From a checkpoint of a small mixture-of-experts model trained on Wikipedia.
Size: 8 layers, vocabulary 17327.
Experts: 2 picks a token, a sigmoid router, a shared expert of 256 neurons.
Training: a variant of SOAP for the experts, 726M tokens, 11081 steps.
Below are experts of layer 3 (counted from 0) of a mixture-of-experts language model. Rows are named router (the router's row for the expert), gate (a neuron's input weights, with its number), up (a neuron's input weights, with its number), down (a neuron's output weights, with its number) and show model dimensions 0-255. Each number is 500 + 40 x the weight over its row's rms, rounded and kept within 0 to 999. Numbers have three digits each.
Before each expert's rows: "raises" lists some tokens whose logits its average output raises strongly, later layers aside; "mostly gets" lists some tokens that are sent to it at least half of the time. This comes from a sample of Wikipedia text that the model never trained on.

# expert 5
raises: " in", ",", " as"
mostly gets: "201", "200", "198", "202", "199", "196"
router:430515527545500428501494472601532519537538467494529475465589493482478497482478415459527505471550555567422546514566433514501523563474534559465531520520509494420440490505438516458487474464563455474495455535471461545508495468508474556524494433481587492530533538486473527479515470487427453462479528518505498489528516520485527570437504519515469470505479519534464472461497501528535483490520515475441513519466416475543451424467521517473469509560547638456500512475473414466470524605554521532518489488495538585546458472482442514559459521526526433481498530464454494461463530554478425467557532476516538504475472511460589444462489545512493499484507468448467528581493525476528550519476486477508502505554554466544546397502529534458436516456563535496542547470532510477559457437455501
gate24:410484547434471526498459552602497539579500454537495454574468483461520465479436499475513475486508538493451585518464522556543622547516473472498471436541520438529520460443498549475497559487462545424497543590473577542485421493603470542538457506483490520507456539577546483543559531514529488502450472540468501585496470526493495441496536513572435499533446454599525509483550523485470543518485495499509521493542439567506532415461525532481457485521524512488460604526516506485412523500548454504517517519441493524485517512471504513534487483450513459538427531486469534559481545509524553507486507506509472497503523431526537482528443515450494476457452499499459539492479503541484486576536496529500511579487525470480543478447479440495486487468477494560498430496524590482468482441497558
up24:504568497517493536539440558479404507510529561569512458542553530483430463495535557475491472506535502448585536493469596505503468470519538554489499523517516479499556506463624473478404516489472504551477532476491470514550477499442457534487545510516527498515486476498451464460485497514561517542549530549517466521510495403545462454499532554550515546516536494489453524608508477510516566515532509466438501459524420489488635476509460482460538522477489482501514480450499502478504533411535493507543570486494508488496560505544479489504504547460491559470469554412471455478477548437495472479524494571447510505522576491529487561563554499540442581516508543504518523467561508519442497609501525529464465491546449504597459468504524515492522533469478575546559482506534536532524559477554535
down24:488532526523570462541464480556479492502494501526548502577510517441541508515493481473448503548516516470432465490521487511482544450486515480435528517487488539510461513456430507534514431463525546514430504486455454456432496493545453471521444470469526464497497552459556473495540467459397487455565565508519485514504442485610451487421507548490574491525517496467486490552440520485521516476519597564511495506521470505525426574562437444532518479494487485555528473534534496480545545625540527447497539482507446502511492466574451596493462466494486545475612508482477522473442545477500419518548447511567443494477517519452537491515515530549448498480476403508531550493451531519498564534496491440453486487532495412519492540458464527557576478453421553512518465497488505492539539562507490

# expert 0
raises: ",", ".", " and", "-", ".\n\n", " ("
mostly gets: " |\n", ")\n", "\n", ".\n", " National", ".\n\n"
router:537485534485562499504504499525527509504542490472522471515516514453552472452518480482517504471458514458565488562545490587426504420393587463500460494562539450455430526469523536462481527433450491498571419485480537494508450460484493533496528552555470445513536504530503585453515456454530523510479570434461484468523499411456544528467571529479514507452440586454444516574463501495481545473575471539503486483548472510418447519471530572482564469561458481521484535406512514453489496529439560512460536481396502548526409484459537526503468618544487510483491468486477515500502488510513472531492517517468508518478477554414529494501476473519478536433583494457522471526527507439462526513488457553480495524506435471536515582488510522537463526448486540547496494485527556455494480433504489
gate21:574486448540486510588505515515477471457503541519500536538554534520547491502522544444535476515521573509583521538568444501501456454458514482539482472484521428543492550496474482519483552497587543463511519449564523570472544442476482482454512412503481502518573504440492507485458513487512519509564533525511555462438511483463510451523533517456516519431459471489512505521498460457488493476448511479479540476494551542521450524458418583432615478574553494520596455475469469509501541493493494510524473501442483507539578529500457473472477535466499427431536493503515580518510551543478496508464532496516479596450522491521525550465449476492441527525645545501547511485512446508549495489519552498497501470548560515550465468450543496466489522458507550483513538518452479509433428617524569
up21:453541504515501446518524543438473562516499442497524423521554602517529481491449507503527563525447476484465470530480502500426412541466492553437603577442485590577507463470509572485474519568479491554533496562505483499505490478519490476487577596512520489491492550467504495460547488524441533542466546539436495500492502433495520506449530463512516519538520475525559524456460516466437453518516534532497493488473504448447457536540506442516488486410475583477422540553611504457466445556518546517462490450534523514492509441578522527507472521490544524472563504477481453518503440441474501550516546481472442478460519513501478541522515534475519483448527474441423535558484549519507473473486587547498471589504541483535510470466490523466481535462495554507542440481623513523493524486471468
down21:558585506539486582413516555504504512568517493469573462499466500512510442483455444506493583461460533548458548442458542474550430475458506508470556508519453529531501520503533498486493511487479466472518449496534520437452493451570453539507492469492484445460483443554526543496567499463546499529519491484468477448567505461480516519412441523573545455544470526496493507521481561515499482537507531457501477522529525511461469381514484514505488527541549571473464506488527470459491467509507517623424510498530450485460446462491489474504510524478492471472487480517479506548509550523507498530577499562565474472539533495440554484525594550397553507546483560591474556482472527481522488494473525559470513533483520565500650470510536492513528592566464510540417502505510455471478492453513500

# expert 2
raises: " in", ",", " on", ".", " ("
mostly gets: " more", " new", " many", " high", " some", " other"
router:484463504518575427514441485539460514551535476453500515522504432442530482404543516507466500559494538493532471509489436585397514536462514552506417474552512422471478534412456532475537491487542426530487501446444448514469526481570530486482514465541523477522492500484484536476392490447498524468598552457424502452480564484456558538461473532526573470500469529518487510513403556555510530496512516459538501528479549539506479525474522438449525455506486493474548519497470527454445520486432507501496528481503460489526495542522436440541461597514456485474494569488495519487483494510478468501538588470537483481442587516451552448476442456548483493500510505492419504573446600516525478493532511517494518497551553432540527523434460563481507515470546563488558456484511523483555488488494537
gate0:606470526493421430535432533550412562514491454472470459548581508398485484514466505554468427487500448507499503499509539518480473519534535509564472425417520507494526479574512444467456513534476514525553546513540510505495534416481448454541528515414540520518524504496476510467587487482548527457503506509442514555494549493507568456464555492464498499488487543489498427413535532615493495529488446487515523484525522509485483497518497483515437507515547526535488563541488421492565432508594564457466412449488447545475511551522514510455560481507568411541494530462520483486480502447427546509439502475479521501505493527555478435456444521469426467483476438493560490509496486436525513452485535544481503519432568553469492495528472496476549492494490459484497554500545478550494528509457535
up0:525517505473483450461484484520491465495430557524480509536509449341467496565513514503505405477480445458471482469499465530557461448462525519569521521473503497518482503545460488513480488464430480420440544491467494516539542521515520553483524509509533510511533557516548513475538511529505506567485436497536489501546505492514549488478483541489494486532517426468412571504532444400487535497552474498481507498517523511489548517493467601457514516549501453549484480562542456473429519439483484511473495569523390517480474508430507460484598517551517572490501467531483479515456446500435488400494448465513609517465504443542486526586535453537500532417421523470498496506534503480421467496441485475469507545477512560539481481554459497513532443410434491512470503433499533480461481439473496
down0:521521508557437508566449558519456510483434485569525463518518502505419531501455509545499555444505538416453485550482513414498491376461503507513611531477513525502518556468464506468506481529447469473398502502497509530488528516528508488491557524484492473504448562475520522463474511606530508523510516557499476530545515477567479458421532474490502460488515548463492449493538505424496488421450488583436548494500480479538518526477520444545445522520577503561504562520553485462537488493442457473490492526544420507440509524443521588477478540511562608542463520497439446485485522467473551523507500458447565451495502493533513480523485526433529458537429501452487483529509474506523464452496505528553511509414497562439523463523556421431479470504459522452521482558507554483477541533555534

# expert 3
raises: ".\n\n", " ==\n", "\n\n", " ===\n", "),", "m"
mostly gets: " ", " (", "2", "4", "0", "–"
router:501463472495532480500468512585512530491604505487521488574546504484505469386436479556500444575476526487541456486562440561471509484509548554519506521517491448475503562494449480560565521488493469476566499563467574500448513496483475577546466513486520414489506484452514532517528424487540523535482563486473511504478498537456521540417516516453458470537453543425477479514458511465505483468495497422527504499466506471432487487570527577498512431489505571529512489449440498442466508532464517581493502454528432523572502512504453511569453510497399478471440536524437458470553436561476555499465562459470555415542514482547550502528488507545538514456556450469462531576519519468525569526474436515448441520556529512523544501526470482535485518481532546543473487452498424530487481531545503
gate32:458538563535540496490487422459528509571561492570628496499442535479469489525462456510469464551506553490502494531525493450498509503486535453468521563516554451499457509512479518488494450534473468435585493503413501454471400601519451448517464490473531515446443480503532533529453490485516513514479500537459488477488484545528530555488494580417532516505502403435477488528502510497491506513492527525455478535491526378475430463499458508504514567512480486565465496478510479529491494530540452514486442488509543534536504436486603453518494521505529426456486530507489467517466490524559542508529525490548496546484455466496530489564527570468463455558511544553490516429446577524487482496481526481501460495551526423474533396491407559520496500519568534500488440558483569458580517470543446
up32:534461542548460510521494505577479530515504557531517507512501454478495506505473466507486486504559545502521512453508520546494524490473576510588554511548466483483510434517487582484475450503529441494500605488497547562463494458464544402422486513465431521536476422503431476568578481521516494547461521511503429555459523489488470569523491444542483474489530531456509499509467483489471491449576555569505664496501459468505484539459495477517533500546490499446507539498499466518455531552491495522442443526551500519464489498513545533514566513524578526460527542489517566526543468547493514547545520534438501579539473476539438573535593437464490484562480492483458500464469520485520489475435482497556557449520514464537538542533490465434484564508429502557479523587481520468560563552447520
down32:472523426454507507544436449507499534539420510514456540479503551539506569457528428444499582561597507544501536589454447493493570464555568422556413554497447472527478480529521442503513507515519532553532417476522483480420420547489514475459568501462429483453505511537506492513541484483458483494512482461433507491510450486503473500504526532539534514419524491539528485479464448524484496470493540520488454507475533508494534523565529545528510529571443518553513527524514527583522528515478504525500468457493553520465541492563427583450479422527486481533497566571516493460510523555472496504512555474473458496473473461461463452531520499556464580590485484486428567466489494505503541481502518592421483508481528502548486392497439477507429477501530455556498528501565458533477492525518487